From a checkpoint of a small mixture-of-experts model trained on Wikipedia: 538M tokens.
Below are experts of layer 6 (counted from 0) of a mixture-of-experts language model. Rows are named router (the router's row for the expert), up (a neuron's input weights, with its number), down (a neuron's output weights, with its number) and show model dimensions 480-511. Each number is 128 + 24 x the weight over its row's rms, rounded and kept within 0 to 255. Numbers have three digits each.
Before each expert's rows: "comes after" lists some tokens at least twice as common just before its tokens as in all text. This comes from a sample of Wikipedia text that the model never trained on. Tokens count by the router's weight.

# expert 2
comes after: ", ", " (", "–", " in ", "| ", "- "
router:110103127091129134122115134123137108104149142135127097143153084194151130124140134110154120152177
up0:150147107098132096164123127139163129166145142137139148173137148118166154127134142104121154152114
down0:138135179168098179175149134072115129136104096107125136134081121124100144118076113159148121141127
up1:099127106130109157137119144118117149126101110124128174077153138157159097130143113142105130119135
down1:121136101108113118099149117127116125119153128154135096159104143115074145125151129156160093098122
up2:148139144115141117151132134153124133156132095155130143107110163123068112077106129138154096129168
down2:156146108101127146219137152143124138162104131131127123195125105125111127090133127094133113165146
up3:129136120132136122145119104116137137131099115101152113131155105119134128140117133134114127140138
down3:149124147124140132113160120139127092096110157132106156116122144102099121101096125141139174082104
up4:136109125128108137107089084122138107077151158148115151113109108134128144138115176122168134142098
down4:187111166113148095117123176132111131151118085119164114121131160135118131152163098180113105117118
up5:117134114087128142103104122089156099096097184130115140103153151160118105143107166127145136169154
down5:146123117110168112164136120123144144159126080124085158126118160145135133127169131126121129119124
up6:181127131114146106197131121126172167138112112118097148102143141166128125129149097131119155159136
down6:117130181145081120102136067167120149149102162153142132106153123112123145142110111095156150108144
up7:147143131129179127109154118120156125105119131129114126147142109107145114139114114111133133155108
down7:121139154119154096133109145138148121101137172149130149115079134109140154140122147124122074159121
up8:102157106121132119116123128156150177126114112117099127115109105106109098168095124110143108135111
down8:148096083167102120143059103140161163141175114168092105139127098143137186106181127153150130139116
up9:115134129118065117090081130155147162127119140125131172117074103139102150087142136151126142173160
down9:121126100125126169099160171101104117100137139157109147167165162109102095113137109157114098096104
up10:136107126122104156137141093128119121137124140118114174136142124168161073114120098190140125123128
down10:134098122146138165142102089131123106094109131110125130108152088086125125160122107104171084124118
up11:124125120117131140103132140121145134119159109105114166128146124134146128137085123134154139153142
down11:134099117162152137137168121088148118119128117080133117132088137114151154139123140152072142128131
up12:121130129128130135109121144158174106110135164105129162122119139095154105156104103136136162137115
down12:126120101125126149118138122104135158178094099122089119148186076120160101110135172141137166126154
up13:162127142149134114154120155171192123139145145163149163139090133090110123108134128090139091130105
down13:106133169125138128140087105152133164097108126103168127118101175125119117141128119077145108107120
up14:109134114133114092090169124121106097131108153143119161131096110142124114162114124137125184108124
down14:105166121145126134097128125133119128147112121122125141111058135104135106117140135139088147099156
up15:115108122115122108135122141106141144120125096122116121154126128116083102140094110127154160155110
down15:115123094146087160097144106146158104184117119139149112136127117185115129169140128129123170125145
up16:124174112146114125158132113134152179147147098154120123112130133152147141109175153139126137160128
down16:122081130116124115161086163130113117066145164149088145147114142129135118179118124063123119142115
up17:141143105113139145118134092104202142100117138134138105142118109168121141117140117156159124122125
down17:148122183151144126140127183157083130122153113111119131064074148089181127117130137108144126122157
up18:123143120117131145099133138157160118109144137122100125122150085118133121090066160118091154096123
down18:164172146162149153129109148135101170116101046156141160165123164128101123133105165134132151119126
up19:166119128160150137137130117115084128131126085101117131135117181106146087171143113140164194113122
down19:176121159128124082125146114115131129131172151140111153130152144123187149160112147177072142115149
up20:119112124109137106154099121126116118125146129107101148104077148117133129140104138082121136138163
down20:116120162114136121129107117116115101120154123175156109120127068185133145099114049152122158168098
up21:100150137111112098116107166137110121140152102134090127174145120154127072115127130117084110096075
down21:115114092143119145109165123110121143126087097163160101116121129114141112093130146144148131152136
up22:133139129134107123169144119136163140117135106141109138089115163122105127155061115157087126148130
down22:146152124094136110140138117142121140128113130087120145133132123162157176108115120121112164094117
up23:081138126101129146140130114135083142117140101133147138130104129137131080105153102140147105128107
down23:126130142151161104174113133149119118176126129126160137131127119091130111089158158108098180140128
up24:132115131139129083116138099161121125149116141138136127129107113160063158128108127159147095127154
down24:102146100127111113157099153134146127105148146140111116107146149128132118141129114101115130152083
up25:149164142145126126084129124114155136132137155093125127112119106131108121104136101162137162123125
down25:140104118125118096168117149164148136124084134118124093178154101112106122121119148128085103107149
up26:119130133132103094150140119156137165127122094130124140130134064147112114158150165118155114139174
down26:115152185158159107117109120134109148163145094142082125148159136135132101142141129124109125121135
up27:144121108101145115104093138161159151144124144120137083128125165151089137064119130068135113119116
down27:163163150107123127164141111065133137055148084125130172139118109143125082140154098143132147152155
up28:138120124110105102172105079139145114093140128114134124138106128144106164131148125103167172158103
down28:108089133104116131114119114104127068106151135106131137087130162099146111112150135115133101092108
up29:136138133120171088122116132113133126133132120128161118121134110171111153133153151146172114117160
down29:115138114139126162106132147054132135112135129169124132107157151147113146140132121087140079114156
up30:141121145130115130094143143137116116122152099112150185133135119122131111138147162144148097122137
down30:130123148116139171164128154120140132063138086127153079110129110156087102126161109074158088124112
up31:163136123091122127162114095142181150142164170127140135167116138131100113152128139078081120159131
down31:123136156109144125152164150165116100115114122109114112115148124159134127126132093159134131120115
up32:104117126133175113099133122165111161121119096111152091112136127134141108125153099168140122082126
down32:145132124107151136134128118091103151102088151103075151126142142149145134090134103108115131122187
up33:142129107122123138120105118175102162100166127119143133162080116150126130105163136115145161157090
down33:125121131174134130117125134128135141120103111126122171114130110156116131131112086105099108138112
up34:129129134072131125113157111115152089088134108097094146125119116089135146123146151107118097146127
down34:122091126107154118071134098055121135122176143119147111125133120130095129132102146080159132128136
up35:133177100078152148073069129130141162135111162162121122159129125124086139141161175174138106156153
down35:131118170094116141111116108059095141120135137153132149128164137110202141133081094126105123150133
up36:188124125119116147136140118131148154121151112124135184095120162140140118129078154122078135142132
down36:098119110100159079150135128118105095083153143111120114162103103118154148123103139116134131130140
up37:091105121120141146167148134138133141112103119081157147094138094119194101134113124177131151107120
down37:128148099091181121112126123108171156119144155160146150142116109125127152167142136102115152139132
up38:129157116125150163141131142162140141126141088118145139143144144123146092151133097126146137112141
down38:089108121138153134159131140116131141135095119123099184159164097143108097122148110073137130111116
up39:106131129141109115155132118115134125136138150125109145122125146119110121117133133135165143138193
down39:126127157129073112128145139111125148126121160153148134131128108101136150118119125149132083146160
up40:156118136123131120139127148126146173120155095148133168146131151117123127114141116098148136133151
down40:135131122163127103108118144131107124142091155122128152109071105169138129097123136145149138168150
up41:118127115081080148101146114073142120116159128117138142119108090119149161113131168170125106130163
down41:158126152130132092172094125114129079138134132140151132137151172144075131166132135154103116128099
up42:089141131107114149130123114129109125130133102113121133138078124126137090117093141169147114120123
down42:133165165144146102134147072141155130123167090137154090117136164137087084106095114149126095145115
up43:107166122131085176155123131135125135164090134144141109119153082125067116139088126104143150094126
down43:089098134122132146141142118160157120117140138109135144132138149140140128136123139123167112156104
up44:088122138096170108109112120126199121132115153149110105101145147152151152129087161135138124133120
down44:125165101146169125152167124123141131118162106091156123115166122103132093127121160095102161145164
up45:109158126105104161128177173148084136122130131152118128126163105164123128154129138175132133134141
down45:103118128171103060138156109128130162183152092118155109095128182165133155122120129112100145117096
up46:089134102096153121103125090139123106107119132148128104131114092155145136174147159136119135154131
down46:186096145118114103126159137108077134146113114104108166105110139093112094144139108130139150166123
up47:135153129113106138102122113143120147108116139123149139123167121136122121124127117109112159137108
down47:113112111106119126137136147118123153187145160155107147149082168125152132129096121093116114138107
up48:134126122095106132136099107129095111110103106132178150141109108161100139096122164120115091137116
down48:111118108112119128083136134133103127131113142104072146144174108132176156158142128116141163099113
up49:111111146136158107145120107115115113141127110123127099142121061131118146123160176157143116159136
down49:109155143099103135106149099154126173115090145122117102122138090145177115127102114100157140154122
up50:149162126137135070143108143135082118094146118118089108116144088106112151121118110102124164166146
down50:171100167152148133138151109103124126103121102131103139083126102149146147146132173161132156176158
up51:127142108099113152152118109168109172137142114130130134162134098125166120162123108131103156146170
down51:155161102151129158149089109146139133158089123092093134138132164143157160077183123080103122118127
up52:129150120087149097098167135097146115128098131162126114096149122106133097168129113151098116120111
down52:088114150137103155122093087126114149149137157124140087147109126138124109112141143114135175148107
up53:132101146102130136123115129138107118123156095142128157160126111149101107108128189133096114126145
down53:111133129106165150127158132067121093103123137111109073177185059167129113157125131140083139150121
up54:115122091093172170097131117132137097143104139141124121148192111127139133142121153125126135135128
down54:138148193142093120133147140161138137100176092140150170128108128138145096088135132113091134172145
up55:119125127143077158180141102148154110085148128101152157109114076153142128114093121151146181132162
down55:149121150129123167120142167126110182130143146092139125123118139107103145101161103126134141145130
up56:123121132141130099122136175121145156142120112147127140093106138144113124087188116114088110173116
down56:184139124161102110068184138142143135086122138121140133163150135132107131119062148151123139103109
up57:155140139124131106135113137162116140195148156113061132126152120134147100148183120140090150117149
down57:111134161082155121140124122111154117131111113122106132128109118129107134114142137127126109078064
up58:156133137150124110136157150150116145138113101093134139116133136118061098139113132108126173163110
down58:163123170160147162122121151113124161109126129109142085112142109194140151079180133113136121122146
up59:103127136142147138125063120125120132112121122107117144118105143138129118104132109130150086152145
down59:150160165108141113161097074123214082136133129191121096160140150102126125170137142132122163123093
up60:134154128124132083172134109161093175109139080125100103137111127101099122101124130083126145178161
down60:136140150131131128139074115129164107158138114154146177107170153105146085143101125153086159140124
up61:120135107162111160153118128135101112092142070110138127130086160166149122131132112171176126141119
down61:077153093106098103106153060109116116139143123109173151155161143097112115175123128156148096091133
up62:110133138118117147117083153122172120112103123120118133110144081152080143080106146116096093116129
down62:160130123176163136140133142112112117120162162118113164145145110141131143144138151165141100076183
up63:147134126056141125165140131151129106141105116121139166141114113113142116079107117131124124143129
down63:111107092125169104114107128095193133104167145124155128127114145105135121136119124132097156161115
up64:160150129125159134137114106126112160117129109160125121097131148136125144139128101128157123128138
down64:086142084110115145143161104103125111183105169121140107134095103122087158104164144135095119095121
up65:112119109099137109079082122120142153110145177119113105118126142149114144133145134128149109091121
down65:148103161108140135136118124126120143136134112107117134154128140131114119155127120104148143136115
up66:186128126125140109094158118110172140130131082139114165126102183126187140124117150132129140177132
down66:069152175132128133166119168133107119154164111148132137127167097150091090119117096098172112112169
up67:106126138131096086146114131119105167151125152135169122106145095100123146152119070155131119124144
down67:144166123162121133166090065106110105145103147159172107141139165133136121107125090104154116161144
up68:143153104149180145131180150151131182146138105136111103129164122119150123101112125106133140100111
down68:162123176096152112127126179122149134079147127120091143134146095125132102110100188123157140122119
up69:126162147149143144130128153135139150137131124122171160122168076104143114154087076128110150126099
down69:174116137109148094114091114121158145188131145147132136102089138141083181135138156105107100100164
up70:124137135122121123101112127118113134137108122136143127137170155140139159101137128114108146127150
down70:147128125111129142101141108114190156149152136137119110130129128135097098153107140122141171082116
up71:170142134111104160134145147119154157098144146138165117136112106153167111094136180135151090178114
down71:104107107127116111152067122146098119142108115119144151119158128096111125145112104138078122118125
up72:126137127114095135139108130142140106099123161137161117148136113158104138136135186146127153146160
down72:144142114113115124145136109128115102115157138118089150125107123145121138131132135122098161113156
up73:140115113073150109126123157094102138129109137132167105136116078149133137086152158121140123138130
down73:118129121114122133165109090120161141135144131119095130131116138118131161130110123132121090104110
up74:115117141109169137119126149121161117129109133117121110144109142157102114114127114153147120121100
down74:114158107138106111125144122146133123136113172118137136146143120188134122097122159115100137082137
up75:114094132136153152154128115114188113108131117082162113164123144120159143134113113102102149125146
down75:169125131135133169117119138108099159135136116136160150099159129140119162149132098144161170101101
up76:131129126145120105098116117114092142106144163134164164075143151148140138116105152099124157109143
down76:092126142128126171128134152145147113147152094108120122108110074068140137123125150155108119126123
up77:093118112106136094125126141124075122095129166113141144119124124119165146216149135134153129152102
down77:135113167129131114167089155106118148152095148143147172117119125107089119105107108097125095180110
up78:155123139110146112143160104159154165123131149128153160192143112121169086149134119160144148133095
down78:122092120150140111134127111103132150126158125139092129130126145145148097090120131124134127087094
up79:102122117121114052099104115180158113139127154103117132154083151089127139131118160116103159144106
down79:092117115121089120164086112108150102131125145099127168127137145126121125137132102164096145118092
up80:107148135133116119104114142146132126156130106119111149060086124179155148138154120123156162154113
down80:080101129131144120144133148139149166168137176169111174139148112095145152128129139136141167124115
up81:137141128097174142133136169158140171119115093135133160120090155134125113114143135131119118136138
down81:155089123137085136117152112175130120169077131140149132076134140107185120119136171137132064100118
up82:090150127095158096100152128140106166131116142135139150119127101156125108114092127131107128124083
down82:154172136126134151106114132124129217154130111178148161159093154116135148137103140111128143117148
up83:149108126137134141120137139090153157163110134121170117164128147126130150150127173114112089128148
down83:117143142141121106139132134134155137112112135120083107112107136147095127099113142147141127118117
up84:157103118120106125132107129102160124109147080125111147088165122102127083114109115149182118104118
down84:161165119139112087110198169165093096110138129112154149112144120122113115138146080106138140101136
up85:113124114127145116151122122124160113130089103118125098118159107144093153155126142152149160107157
down85:169145094159128101106123137115112120126133123088110122136113136158111146138154167118149105099085
up86:118157109089130141044134139128164129140140157110085143152143139154177128154155134125144151146106
down86:156113191169127129124138142119119121175136110115110129128123174146140128111107140123144146130153
up87:107116097124116155111127144113134108099115131102148145108145117098161150158121128135169107096151
down87:113144144138104108114116098109113133147109099116144108101145177146148138103080140128165108118115
up88:076115110105156104110099153126101136125131145106122119126113097162102167123124172120150100155112
down88:146141133117124109113108145091135162110129137107130133075170167108117141120122074117112164078099
up89:131144103164170159122176113196078180150113134125153141117102147186131137125124069108112106112153
down89:137117160119131112126092123065164139114135163124147084128121091108131158153155117132126145117061